Below are experts of layer 3 (counted from 0) of a mixture-of-experts language model. Rows are named router (the router's row for the expert), gate (a neuron's input weights, with its number), up (a neuron's input weights, with its number) and show model dimensions 0-127. Each number is 200 + 40 x the weight over its row's rms, rounded and kept within 0 to 999.
Before each expert's rows: a language model's description of what the expert responds to; "gets" lists some tokens that make up at least twice as much of what it gets as of all text. This comes from a sample of Wikipedia text that the model never trained on. Tokens count by the router's weight.

# expert 16
What it handles: Mid-word pieces of Greek- or Latin-derived words, such as ri in Scriptures, cri in Description, rop in acropolis, os in opposition.
gets: "ri", "os", "rop", "pt", "p", "cri"
router,247,307,237,214,201,163,140,156,125,193,186,168,266,212,238,144,239,191,325,170,140,183,142,199,130,211,132,196,270,219,255,221,292,192,196,210,210,218,162,232,188,201,278,144,264,228,194,224,222,217,267,209,237,207,185,238,232,236,217,177,187,243,218,184,186,193,175,155,208,145,184,203,211,200,216,169,208,178,239,161,177,200,219,210,267,185,173,188,209,143,195,238,221,286,212,180,235,171,259,197,224,208,245,192,202,228,178,224,270,186,173,121,188,104,137,214,177,225,245,202,147,226,167,168,251,153,196,249
gate0,187,172,140,251,254,143,159,118,216,205,186,213,232,184,252,193,155,198,231,211,188,215,236,157,174,174,261,200,134,135,167,154,250,207,241,228,190,246,235,162,207,122,254,184,107,154,256,205,132,103,253,251,182,207,169,204,212,145,198,265,238,208,189,205,202,188,165,281,287,203,280,243,218,176,180,169,174,208,235,245,209,218,177,221,203,210,211,240,223,218,185,202,215,211,177,184,271,175,277,243,179,268,214,239,179,240,193,177,183,166,184,212,219,98,115,252,208,204,200,164,215,228,162,267,223,159,217,176
up0,217,159,214,179,214,154,164,249,179,183,153,229,213,183,235,200,275,189,219,232,227,239,165,214,214,225,148,230,136,244,126,219,166,155,235,185,212,201,181,157,182,233,203,186,202,122,207,179,169,181,162,160,212,214,262,231,143,205,249,187,185,242,281,86,203,165,176,208,241,161,186,108,201,224,234,217,229,122,179,240,240,218,194,176,200,193,190,243,189,223,217,233,188,222,225,201,196,230,201,186,126,180,202,219,134,197,196,161,101,307,152,271,231,210,231,207,209,242,241,239,157,295,166,144,253,179,110,262

# expert 29
What it handles: Final pieces of place, surname and institution names (-ton, -ville, -ford, -ley), and words like University, School, College.
gets: "ton", " University", "ley", "ity", " School", "ville"
router,231,248,241,222,191,131,108,155,98,182,212,189,255,222,204,203,244,126,195,201,201,154,194,213,195,149,211,156,277,212,179,193,228,126,225,160,228,267,159,239,177,177,236,269,197,205,208,144,176,240,238,179,231,214,235,158,232,222,237,237,260,175,170,170,216,234,140,131,228,196,137,228,228,185,231,251,236,256,250,213,141,221,276,189,244,233,272,185,188,150,149,220,217,199,191,135,98,172,230,210,275,223,206,187,181,216,170,231,234,203,193,187,159,185,184,251,172,251,147,226,211,259,198,131,223,150,199,158
gate2,285,168,210,219,237,151,170,166,190,166,255,217,221,199,213,233,238,195,225,201,184,176,155,190,214,163,202,166,229,176,149,209,163,278,241,199,170,155,163,184,228,180,222,235,241,234,219,153,183,254,220,152,183,170,177,191,169,223,149,242,133,193,159,208,151,208,163,114,224,193,260,233,213,220,159,204,267,197,250,260,197,172,204,234,173,136,210,97,148,203,156,197,130,160,253,190,270,230,249,241,242,184,217,206,299,223,196,124,143,145,167,244,144,193,133,209,175,201,160,182,276,237,109,272,200,178,197,185
up2,214,229,187,230,165,215,184,238,200,178,211,166,235,146,173,200,127,257,192,236,168,225,196,189,227,218,187,255,119,212,158,173,271,199,317,210,139,117,220,83,180,157,189,182,187,178,197,216,183,219,169,148,198,213,200,212,148,245,107,226,172,112,213,232,125,190,190,243,220,246,218,199,118,224,219,237,142,182,201,129,257,120,209,208,139,208,131,211,205,204,147,199,220,185,132,266,174,164,247,131,215,209,222,163,205,246,248,204,173,181,186,192,212,209,226,233,176,264,206,180,182,218,176,187,190,171,278,228

# expert 47
What it handles: Prepositions from, at, of introducing sources or places ("Rankings from AP Poll", "student at"), plus pieces like osp in atmospheric.
gets: " from", " at", " of", " H", " $", "ate"
router,239,217,259,262,196,116,194,186,169,177,213,184,242,214,178,166,236,121,202,192,160,155,193,220,177,182,195,209,214,254,222,142,235,175,223,224,224,216,114,256,214,181,237,265,189,210,162,178,190,208,239,219,192,198,233,189,242,161,206,253,218,145,215,167,155,209,207,182,207,123,189,188,162,210,199,161,250,232,269,213,143,153,230,202,179,175,235,141,188,118,160,254,173,235,242,170,138,124,170,215,251,156,230,224,167,193,192,220,205,174,176,132,247,78,142,226,200,229,74,202,153,221,209,189,311,175,218,182
gate0,182,214,200,183,241,236,200,139,190,195,213,197,251,199,234,203,265,209,165,162,135,253,181,251,215,265,192,159,255,185,243,230,190,162,188,230,198,263,217,218,179,185,154,215,232,187,177,189,268,165,234,165,73,196,247,120,238,205,183,283,290,221,163,170,146,223,164,158,181,101,196,227,217,213,216,177,253,222,188,204,115,213,222,194,236,122,240,164,195,214,196,221,184,177,172,143,136,164,225,207,276,154,181,148,189,192,143,180,222,201,280,159,192,88,170,193,203,274,215,223,245,200,183,212,223,167,193,197
up0,244,219,196,176,157,183,177,271,149,155,243,179,160,182,239,214,149,216,227,217,115,216,207,198,186,177,146,222,206,215,268,176,122,209,119,149,257,174,240,179,134,236,204,210,152,230,263,201,191,214,218,247,227,198,75,229,221,130,192,155,214,154,197,217,176,230,158,200,122,234,173,158,214,186,165,176,188,250,151,123,244,183,195,182,211,198,201,239,291,163,245,136,215,188,222,199,217,210,176,191,175,192,154,138,273,152,215,275,217,153,188,199,165,200,213,177,261,148,284,176,155,170,178,151,177,224,161,254

# expert 45
What it handles: Standalone years like 2008 or 1980 in tables and dates, the word First/first, plus dashes, semicolons and line breaks.
gets: "\n ", " –", ";", " back", " 2008", " First"
router,224,277,263,205,138,75,227,195,163,128,201,189,214,221,226,164,223,157,215,198,198,140,144,169,177,154,178,180,217,276,262,190,243,177,168,226,230,227,167,246,178,165,222,187,213,226,186,179,191,219,287,210,274,169,180,176,233,173,243,215,197,208,225,184,223,249,224,208,173,144,172,232,266,204,218,223,268,230,262,218,166,176,263,168,237,229,302,169,273,135,202,162,231,222,260,183,149,155,152,255,185,220,224,187,157,191,179,243,240,203,155,154,248,161,180,250,176,258,132,225,163,285,211,172,217,205,214,201
gate0,196,183,198,298,173,257,193,139,192,172,181,248,286,278,263,189,236,186,154,207,197,103,243,196,199,194,246,192,161,192,205,164,187,245,207,212,151,215,206,201,195,203,161,257,186,181,165,173,187,192,174,234,211,174,97,165,154,160,173,177,169,204,193,186,196,208,197,164,188,250,262,210,203,191,243,239,291,242,250,248,215,184,309,189,183,178,143,193,163,236,217,280,240,114,248,228,195,193,195,201,271,243,120,191,166,183,161,172,192,250,163,160,165,132,172,203,201,188,172,204,250,193,207,170,174,248,255,293
up0,166,77,137,205,206,294,256,217,196,213,230,170,216,195,172,230,200,267,201,202,178,98,199,129,165,205,206,227,192,183,282,192,171,182,189,219,186,230,186,222,198,141,218,162,189,183,214,203,225,224,126,213,194,249,226,159,174,228,138,192,204,125,163,194,179,149,114,193,212,224,302,229,264,188,231,159,155,184,254,191,173,180,237,192,201,174,150,159,274,190,164,97,149,214,168,210,202,185,228,217,189,180,208,156,185,177,167,202,180,230,242,225,181,148,199,152,216,216,126,172,209,154,233,266,277,187,140,254

# expert 4
What it handles: Short tokens opening table cells or names in lists and tables, such as yes, single capitals (W, S, Q), years like 2014.
gets: " w", " I", " W", " S", ")", "\n"
router,214,272,281,196,147,61,224,199,151,124,217,198,214,217,225,166,223,156,209,207,178,138,147,177,173,157,172,165,228,276,249,188,255,177,182,243,236,209,162,261,168,176,224,199,193,223,160,186,191,233,280,222,262,178,188,178,223,171,237,188,212,207,223,185,210,226,242,200,177,155,172,222,247,207,215,192,244,233,258,201,138,178,240,161,232,240,299,174,262,133,183,164,218,209,241,164,141,165,156,244,186,195,243,182,161,202,171,245,248,191,155,158,262,144,172,241,181,267,129,199,154,286,221,173,224,198,215,206
gate0,242,202,162,163,236,200,230,171,234,315,266,316,261,140,246,153,178,219,219,181,182,180,210,144,231,249,120,238,210,230,241,209,222,184,183,187,245,214,261,261,240,254,219,235,230,227,187,236,188,185,207,187,231,146,204,180,146,159,230,179,217,209,168,243,159,194,208,198,209,250,140,190,235,173,181,144,189,223,177,194,263,226,202,199,256,195,163,178,250,265,243,197,216,119,172,129,218,103,200,93,235,188,119,237,222,188,150,180,169,272,224,196,185,186,169,201,241,199,194,174,201,218,230,182,268,249,226,213
up0,214,222,178,262,230,201,182,173,189,234,184,206,183,167,166,198,158,235,235,195,207,147,169,204,235,225,209,169,141,241,179,165,302,176,193,228,210,203,127,204,159,151,202,216,135,146,207,198,248,187,253,196,201,231,110,185,318,209,240,193,208,215,199,200,212,163,263,181,144,137,166,148,218,285,238,153,234,198,213,292,193,256,246,189,197,201,232,247,188,195,197,216,197,216,233,280,171,135,194,275,209,230,251,141,196,208,217,174,152,187,202,275,256,202,226,227,148,220,227,213,297,172,227,252,263,238,287,201

# expert 59
What it handles: Mid-word ster in Mystery and Amsterdam, plus words like My, Love, Vol, with, by in titles and lists.
gets: "ster", " by", " with", "bor", "ne", "ss"
router,133,277,245,218,163,133,202,220,151,206,185,162,232,198,187,172,254,134,184,170,203,130,232,217,148,154,162,218,236,268,272,232,242,123,187,234,238,233,126,272,209,192,177,201,193,278,196,184,214,246,290,196,245,170,212,156,165,236,245,218,236,204,233,215,237,252,218,223,190,121,154,263,209,154,187,188,256,247,269,210,147,180,260,176,221,204,227,204,288,99,169,162,196,207,227,145,132,203,191,236,208,179,208,210,206,214,209,231,240,224,120,192,206,199,212,253,185,185,179,239,153,234,150,230,247,213,222,198
gate0,168,218,162,227,187,154,225,189,134,212,169,245,264,185,122,221,282,133,174,173,238,138,249,214,152,245,179,245,162,194,155,132,246,167,111,221,186,208,217,196,253,203,196,174,189,239,173,188,283,151,185,218,247,132,235,221,176,267,163,250,176,200,195,279,121,239,158,242,177,168,197,225,170,215,198,192,247,222,182,155,242,205,222,159,228,195,190,223,209,244,174,181,226,177,193,168,120,240,158,252,193,235,166,212,182,236,142,267,178,206,182,174,197,203,267,200,230,165,260,194,228,181,143,153,203,242,247,77
up0,131,227,281,191,206,218,222,230,212,202,289,241,232,231,194,200,231,212,162,206,196,160,87,197,129,205,203,206,226,259,219,184,166,162,225,215,163,240,146,216,229,254,191,180,132,205,165,247,234,247,201,220,177,214,168,268,218,282,248,225,215,214,162,217,173,223,228,199,229,147,258,125,235,287,226,155,211,132,200,182,244,196,187,107,103,167,215,145,165,223,152,259,185,239,167,218,219,167,200,186,187,170,199,226,174,169,191,247,205,190,201,252,297,165,187,214,149,231,260,292,173,213,230,170,179,171,231,191

# expert 37
What it handles: Line breaks after list items or dates, and "sh" pieces inside place names (Pollokshields, Christianshavn), plus words like one, born, children.
gets: "\n", " sh", "S", " one", " Sh", "K"
router,202,284,275,200,146,76,217,181,152,127,202,197,212,213,234,156,227,155,213,183,180,139,146,167,173,145,180,161,228,297,247,168,248,164,173,232,236,202,160,254,179,170,235,225,204,226,156,186,189,236,277,222,269,150,192,195,221,190,234,183,222,198,230,186,210,223,215,212,171,146,170,241,250,212,222,215,248,225,262,210,132,184,249,170,230,229,284,176,265,122,187,156,228,223,248,176,144,166,167,229,191,195,238,178,170,196,176,241,245,218,156,144,263,152,172,240,178,261,143,201,167,277,205,163,228,196,216,202
gate0,207,225,238,187,161,220,207,235,213,273,203,200,210,256,204,167,276,192,197,122,152,254,159,277,209,258,290,191,220,170,208,191,243,190,172,220,286,300,194,207,213,224,212,207,141,198,150,219,203,170,215,219,200,203,198,191,128,238,195,151,217,143,283,208,199,240,125,108,149,263,202,233,169,119,168,207,264,220,184,191,243,185,203,203,237,141,213,240,143,259,177,213,188,181,175,160,179,240,133,178,246,182,259,191,142,136,213,194,196,156,255,169,250,190,227,193,263,203,152,278,169,228,190,189,164,192,208,160
up0,200,187,168,167,207,230,189,242,258,145,238,190,230,152,204,165,155,267,221,192,168,177,232,184,190,171,131,178,195,209,221,199,158,190,214,252,213,164,249,238,114,173,223,154,207,201,196,220,138,184,197,259,167,184,268,168,269,222,158,167,163,195,189,252,222,169,184,190,257,226,228,134,213,267,210,217,232,238,215,232,237,170,195,202,203,254,190,135,205,157,268,173,129,258,310,218,210,150,259,126,144,219,276,236,254,168,201,263,150,232,248,163,182,182,257,155,190,205,211,127,191,221,213,217,243,184,110,273

# expert 10
What it handles: Line breaks and semicolons ending list items, plus capital initials and words starting names in credits and tables, such as National, Indian, Yee.
gets: "\n", ";", " D", " R", " U", " B"
router,214,266,279,219,132,73,218,198,153,112,208,194,209,209,226,164,230,163,225,195,180,138,145,180,177,159,176,162,219,283,230,194,242,187,171,239,230,199,164,246,170,169,224,219,208,223,169,180,191,234,270,232,257,175,171,195,237,169,241,185,213,211,214,181,209,231,230,199,173,149,163,226,240,208,217,185,247,238,265,205,145,182,250,177,228,237,311,169,262,127,188,157,212,208,249,175,143,169,140,232,185,197,242,179,163,203,163,238,265,201,158,163,256,158,164,234,171,261,114,212,154,281,220,167,230,203,215,190
gate0,230,212,253,189,217,183,179,139,161,171,169,222,160,211,250,260,220,161,169,235,171,147,140,186,191,129,255,190,188,229,159,204,201,115,210,240,180,196,243,155,215,165,203,173,213,121,241,219,243,232,267,241,237,156,167,233,199,174,233,253,241,266,196,196,107,214,255,181,203,195,208,222,168,167,167,193,211,209,226,239,111,229,201,213,259,176,292,275,207,179,226,137,186,283,165,236,177,219,209,255,261,212,207,273,141,187,121,159,197,228,138,179,137,183,150,210,283,210,215,228,195,256,196,137,205,216,204,181
up0,152,215,205,178,188,192,208,176,193,197,221,142,255,219,180,160,188,178,172,145,238,152,233,209,234,183,172,234,195,196,250,275,214,224,170,238,229,194,136,240,239,204,134,171,251,231,126,191,173,181,226,260,163,152,240,211,151,223,166,236,200,168,190,240,152,282,270,254,141,231,202,167,244,171,237,188,211,191,146,165,223,177,159,168,231,214,161,193,230,259,179,340,214,217,312,222,247,203,139,186,253,200,231,239,165,172,215,323,207,166,239,168,286,198,190,179,154,213,202,181,179,170,165,218,178,132,194,203

# expert 21
What it handles: Capital first pieces of proper names after commas, pipes or line breaks, such as C-olonel, Ne-ale, Mel-bourne, Mc, Mac.
gets: " C", " B", " E", " G", " W", " H"
router,198,273,274,195,135,62,226,203,151,129,211,195,207,208,218,163,216,140,217,191,184,130,146,163,159,150,163,183,227,278,238,187,249,187,168,233,247,195,156,246,153,172,224,206,195,216,158,188,200,234,283,223,255,162,189,199,245,172,228,194,197,205,214,187,204,229,240,218,180,144,168,218,248,207,227,205,250,249,256,204,158,176,256,179,235,242,309,168,245,156,186,169,207,207,237,168,144,181,152,237,188,202,251,177,168,191,179,241,268,190,134,155,237,151,184,231,179,265,144,215,165,299,205,182,224,199,221,191
gate0,160,149,154,165,240,185,180,217,189,269,240,204,210,217,170,237,222,173,185,157,209,164,246,214,203,236,115,182,207,176,126,237,194,177,184,147,206,191,199,242,180,225,197,176,257,193,161,125,161,202,214,122,274,155,186,219,226,221,181,137,179,170,154,232,193,166,203,200,205,164,156,259,286,217,227,226,117,162,137,209,189,222,183,193,246,221,249,189,136,219,247,230,216,228,259,162,200,157,218,174,306,238,283,146,206,153,198,226,182,118,188,147,267,203,199,106,179,195,192,143,138,230,254,218,173,267,164,199
up0,298,219,160,195,226,223,208,200,313,204,173,203,215,189,231,229,212,184,227,164,212,139,146,228,144,217,260,175,199,185,191,256,167,222,192,141,263,143,207,196,197,216,173,205,88,282,241,180,178,215,230,209,270,232,200,157,160,136,226,172,211,250,272,189,153,264,253,145,197,279,186,160,196,189,204,215,250,150,133,230,197,232,153,180,188,232,176,248,224,172,244,172,174,197,221,255,197,157,250,165,183,156,183,177,159,222,169,211,217,219,122,187,220,135,154,184,290,180,220,273,268,230,193,204,255,202,178,192

# expert 26
What it handles: Conjunctions joining words or clauses mid-sentence, mostly and, also or, but, &, rather, then, than.
gets: " and", " or", ",", " &", " but", " then"
router,242,234,196,235,175,133,102,155,204,209,242,207,244,193,187,168,263,142,193,202,168,197,169,198,171,99,148,163,188,206,190,167,195,174,251,201,222,183,156,234,228,174,264,158,316,263,188,214,192,250,214,252,174,169,166,176,185,183,209,247,185,178,241,142,259,180,193,195,158,222,141,163,257,246,197,240,193,244,219,163,160,180,292,205,217,277,267,225,241,166,179,165,186,209,246,184,161,164,221,174,210,187,286,253,231,197,241,246,277,200,173,146,218,175,176,208,193,225,135,204,192,281,174,172,228,120,242,219
gate0,141,215,221,210,196,215,139,167,156,217,141,243,209,192,183,211,216,225,168,127,188,229,77,210,187,168,200,150,253,172,203,204,164,212,207,267,189,234,205,229,223,257,261,218,197,154,200,236,199,240,260,153,267,265,163,238,176,184,175,209,176,183,217,278,145,163,127,221,235,213,192,202,256,267,226,199,223,192,235,118,196,242,211,118,207,147,212,216,189,206,244,230,221,186,171,251,219,219,238,250,292,184,234,216,157,212,214,180,147,171,171,191,201,215,134,201,248,259,120,211,209,207,181,239,218,230,286,88
up0,149,226,214,224,166,253,186,232,221,222,205,308,248,171,187,180,134,203,220,228,199,229,186,188,182,188,207,231,192,223,198,144,224,187,230,144,208,175,194,178,217,237,233,216,132,235,217,265,249,74,187,206,169,182,156,259,144,181,183,198,215,177,226,205,234,153,210,204,201,196,176,243,134,146,118,222,240,198,239,154,271,253,132,195,223,145,223,276,311,225,191,203,260,181,259,168,204,236,183,190,237,206,273,183,207,192,169,112,159,237,250,234,166,177,167,96,185,160,219,173,236,202,154,181,219,243,225,230

# expert 11
What it handles: Mid-word pieces like ect, ct, act, ens, ort inside words such as effect, conjectures, distortion, defensed, indivisible.
gets: "ect", "ens", "ct", "act", "ut", "ort"
router,237,218,240,298,199,148,146,229,223,142,180,188,285,205,216,190,200,115,237,245,172,206,181,176,175,195,149,125,195,204,181,227,254,147,185,230,255,217,197,174,231,171,177,255,238,288,174,167,232,199,225,178,195,176,183,235,200,184,223,252,218,194,183,197,204,211,163,178,170,202,171,239,248,194,185,134,205,242,305,203,227,154,269,180,278,230,237,114,277,169,184,204,203,204,119,164,216,165,252,293,221,259,192,151,215,230,205,246,255,248,186,101,204,162,159,196,168,202,200,193,158,234,184,175,184,179,178,270
gate0,242,192,258,156,224,175,156,161,139,182,181,245,244,286,235,214,144,180,309,183,117,219,260,182,236,235,163,159,209,226,216,228,313,139,266,196,179,193,201,131,197,273,248,157,207,167,184,168,212,221,223,183,184,215,212,208,184,182,208,255,147,251,230,180,193,216,206,212,179,220,242,175,297,234,217,264,254,146,258,210,230,181,217,148,208,171,206,212,202,184,156,228,177,219,222,206,262,166,186,230,297,193,193,193,246,117,190,167,185,213,177,206,207,241,151,213,276,190,230,244,286,189,215,156,208,182,199,260
up0,239,228,265,287,215,220,242,200,185,182,267,198,230,214,105,173,189,228,176,270,229,217,190,228,180,145,114,277,217,252,212,229,152,167,245,190,204,127,171,164,192,205,275,162,135,245,208,270,201,277,185,210,181,163,224,210,205,224,149,176,137,235,242,201,248,174,172,102,202,150,216,172,202,247,256,131,158,182,251,175,228,224,207,131,170,128,223,283,165,137,221,274,160,228,205,218,192,173,220,233,223,206,210,245,219,198,228,193,172,250,207,219,218,193,207,243,139,196,216,242,150,206,180,175,157,229,151,186

# expert 14
What it handles: Plural suffixes closing a noun before a comma, period, of or and, such as s, es, ers, ies, ations, ments.
gets: "s", "es", "ers", "ies", "ts", "ations"
router,214,238,256,254,175,179,144,226,177,158,254,206,232,197,230,141,218,171,244,180,170,145,200,198,187,236,182,147,245,224,204,118,273,182,235,276,261,278,188,196,162,195,184,205,223,226,141,165,206,249,203,189,260,135,203,127,197,224,242,253,278,158,180,155,251,217,141,201,133,176,151,216,225,206,224,220,216,258,231,250,239,192,253,173,261,282,220,188,189,127,176,205,159,217,213,115,114,171,243,193,216,183,221,201,162,233,236,230,208,237,234,217,225,156,237,212,174,222,198,235,163,314,153,183,215,169,231,191
gate0,165,200,182,230,296,274,199,202,180,215,193,170,91,144,202,185,253,174,272,272,160,278,188,207,218,218,161,251,208,205,173,174,203,178,211,220,186,247,152,184,169,197,290,222,275,199,179,232,156,198,198,159,209,222,179,235,209,231,149,234,222,184,218,211,203,216,194,165,144,229,296,140,253,201,206,241,221,247,141,181,262,199,183,178,246,185,253,222,210,199,181,179,175,210,171,159,153,231,150,267,215,199,236,178,150,225,105,202,136,294,206,176,161,248,206,253,195,196,205,289,151,176,163,251,165,143,208,174
up0,205,156,254,207,164,138,157,147,214,191,176,197,250,280,236,196,194,199,205,158,177,247,219,250,185,242,176,173,232,239,215,132,250,209,175,195,212,288,223,194,156,241,214,150,279,244,231,280,271,224,142,208,226,173,259,126,236,230,226,172,230,163,255,169,198,190,157,212,259,125,201,141,183,179,267,215,266,75,162,217,155,243,186,192,184,210,247,191,191,154,236,243,172,175,157,162,216,177,169,219,224,213,247,168,279,153,215,166,183,238,192,212,221,199,189,127,230,150,216,220,226,181,213,175,214,262,190,272

# expert 40
What it handles: Mostly and, or, &, the after names or clauses, plus digits after decimal points in coordinates and times, and some name pieces.
gets: " and", ".", " the", " or", " &", "J"
router,204,275,273,196,150,70,219,179,153,131,210,194,214,216,213,161,242,141,202,192,187,141,146,177,170,163,177,173,219,273,248,188,257,169,187,238,229,198,162,261,179,177,229,215,209,224,156,185,171,228,283,234,259,174,198,189,241,185,243,190,209,204,226,183,211,227,231,200,175,160,174,220,250,213,224,196,247,248,265,199,142,177,246,172,228,250,295,181,269,142,183,158,217,200,242,167,147,164,162,243,194,196,249,190,165,208,170,246,253,174,163,142,267,145,174,240,180,266,120,202,164,292,209,173,227,197,211,185
gate0,221,213,227,231,188,204,175,186,238,206,224,167,245,131,159,158,258,146,193,158,163,183,201,225,193,245,230,135,196,160,118,234,242,254,222,164,135,162,202,239,233,211,218,226,234,157,183,239,216,122,252,209,165,203,232,231,277,111,140,187,191,193,147,180,186,146,160,187,236,193,198,198,262,200,203,170,186,201,199,185,80,194,268,108,242,199,285,165,173,204,219,147,242,305,219,213,202,180,243,148,165,183,131,214,221,239,177,226,142,116,211,270,249,203,206,180,157,181,197,247,186,182,166,232,192,186,207,215
up0,189,278,151,229,162,187,226,156,176,231,215,213,209,187,160,136,255,155,134,197,134,222,204,135,152,197,225,221,205,267,176,172,182,223,177,236,213,230,176,164,193,171,215,115,179,226,225,216,193,286,211,206,216,122,210,246,189,227,199,97,177,187,223,192,260,179,130,211,183,240,238,137,148,196,214,84,158,204,240,226,270,166,211,188,202,206,289,224,214,182,275,129,161,251,212,223,203,184,166,256,229,265,235,190,242,149,195,216,191,230,176,148,214,155,213,193,238,128,201,165,226,247,164,169,154,172,268,180

# expert 32
What it handles: Words after at, to, with or which, such as the, a, was, were, located, founded, and met- as in meters, metal, metropolitan.
gets: " the", " was", ",", " were", " met", " is"
router,201,263,288,204,135,69,203,194,139,122,210,180,220,213,226,170,220,155,216,201,187,142,141,161,159,157,178,172,221,286,253,192,252,173,172,250,231,201,158,258,179,183,227,209,202,217,162,181,191,230,278,228,262,168,180,188,234,172,230,189,219,201,202,183,209,233,240,206,170,147,165,233,244,216,217,202,252,234,261,205,134,179,251,170,231,235,293,170,258,122,198,161,217,209,243,183,157,154,152,232,195,192,243,179,165,197,172,244,253,193,157,156,264,145,173,231,184,262,139,204,158,278,215,169,227,195,203,192
gate0,225,171,148,213,173,179,186,235,262,78,206,132,260,163,260,224,164,177,224,166,197,229,155,188,192,206,249,230,247,230,244,158,195,183,225,316,176,134,270,232,164,210,194,246,249,173,168,159,192,191,232,251,272,282,171,183,252,237,237,187,183,245,238,247,185,208,179,194,198,245,205,210,196,154,196,235,195,205,210,249,177,153,196,130,221,272,184,158,160,211,196,146,244,136,163,265,201,135,164,177,239,208,274,196,117,184,122,202,214,205,257,140,251,173,225,205,176,211,164,194,207,209,247,188,158,182,168,222
up0,183,153,204,258,211,153,248,137,211,214,209,183,189,269,230,166,221,219,252,228,208,220,99,159,180,174,262,248,169,184,107,249,212,167,208,214,100,291,140,224,213,126,145,170,274,168,176,215,218,150,253,240,193,223,263,158,163,251,212,227,207,168,132,248,195,144,241,188,170,167,177,141,235,230,228,206,250,230,231,200,129,221,284,213,218,191,179,235,210,194,240,157,201,246,107,197,179,190,166,203,219,227,239,148,178,254,186,157,169,227,151,258,251,219,225,161,217,192,191,224,138,214,225,174,214,196,208,185

# expert 27
What it handles: Country names and nationality adjectives in tables and bios, such as Swed-en, British, United Kingdom, Nor-wegian, English, Czech.
gets: " United", " World", " British", " American", " German", "ish"
router,210,254,179,220,73,117,225,198,202,106,228,175,197,244,168,161,237,167,180,227,232,166,225,146,95,123,172,187,202,248,195,139,234,228,232,228,190,190,92,231,198,229,213,209,254,179,161,179,218,243,249,221,266,120,205,197,254,196,227,195,237,210,214,179,244,206,170,223,194,156,168,159,197,204,224,174,245,263,228,236,137,156,236,174,221,227,240,141,215,114,197,177,205,255,234,172,235,225,162,179,170,213,246,208,158,244,218,273,228,176,181,200,161,145,209,247,172,202,199,270,191,217,141,206,250,242,238,198
gate0,198,159,194,209,155,237,182,246,259,177,279,227,166,148,210,218,145,170,139,190,215,167,192,150,146,173,222,161,156,174,164,144,196,214,171,243,176,246,207,202,118,192,251,182,235,202,215,258,270,195,211,186,209,134,213,173,184,263,189,235,237,217,176,186,286,147,145,234,241,173,155,123,209,159,223,182,140,274,243,244,223,255,222,177,111,217,203,246,129,184,211,211,196,147,251,156,172,127,165,166,132,196,174,241,222,229,193,264,102,180,167,200,170,202,220,224,206,197,158,154,199,165,253,269,165,184,161,238
up0,186,200,245,215,218,213,222,225,254,222,197,268,275,177,164,222,181,182,197,179,230,222,148,237,218,198,230,228,200,266,207,149,149,158,257,235,225,182,226,254,247,161,199,210,191,202,135,147,190,203,203,232,159,166,161,266,169,255,232,237,142,181,227,147,211,241,226,199,208,196,228,229,271,267,184,155,292,189,243,237,260,209,171,231,139,200,216,191,288,253,135,241,189,94,137,217,265,265,175,233,248,142,192,180,213,235,226,203,201,250,222,233,250,208,205,264,142,228,221,169,163,198,295,189,122,184,187,206

# expert 6
What it handles: Blank cells, single capital letters and first word pieces in wiki tables of election results, sports fixtures and track lists, e.g. H, Sh, former.
gets: " ", " E", ",", " G", " W", " J"
router,210,263,277,199,135,64,212,197,144,112,206,192,207,204,227,167,220,155,205,209,169,139,131,176,163,156,175,173,228,273,240,184,260,176,173,240,226,207,161,269,166,186,206,226,202,228,159,176,188,223,281,228,261,170,187,187,225,178,235,199,206,200,226,193,219,243,247,211,172,151,175,238,248,210,214,188,249,242,257,203,143,178,244,168,229,239,295,186,247,126,185,169,211,201,240,171,166,168,160,244,186,202,242,194,155,212,172,243,257,202,164,157,251,141,172,245,176,266,131,204,157,282,230,162,233,202,220,199
gate0,217,311,175,172,183,230,202,286,137,136,212,163,203,228,204,239,174,158,174,206,198,185,247,177,212,198,273,250,181,234,121,182,277,114,197,210,219,199,169,273,173,208,184,202,187,203,212,160,252,151,200,287,186,268,172,192,139,279,141,196,128,201,248,222,211,261,224,136,214,216,180,218,198,209,162,136,231,205,173,223,217,178,271,218,207,264,192,170,228,193,208,199,198,203,170,197,183,240,180,301,231,211,142,173,203,205,206,218,249,114,220,176,135,285,201,228,210,245,269,196,188,184,238,183,206,239,186,250
up0,204,157,221,228,155,169,177,112,223,235,192,195,208,195,199,185,212,193,190,119,210,239,219,212,156,180,144,159,191,88,209,170,186,192,228,204,128,290,209,163,261,167,213,142,201,142,245,192,221,186,229,221,291,161,270,160,242,158,180,213,183,211,173,234,170,230,173,199,168,185,204,196,192,212,218,269,241,130,208,131,178,237,161,189,283,230,225,166,132,280,221,190,250,208,154,152,203,109,270,143,164,247,238,151,151,194,231,172,187,165,143,158,180,168,225,201,266,217,179,210,221,225,158,216,242,217,208,125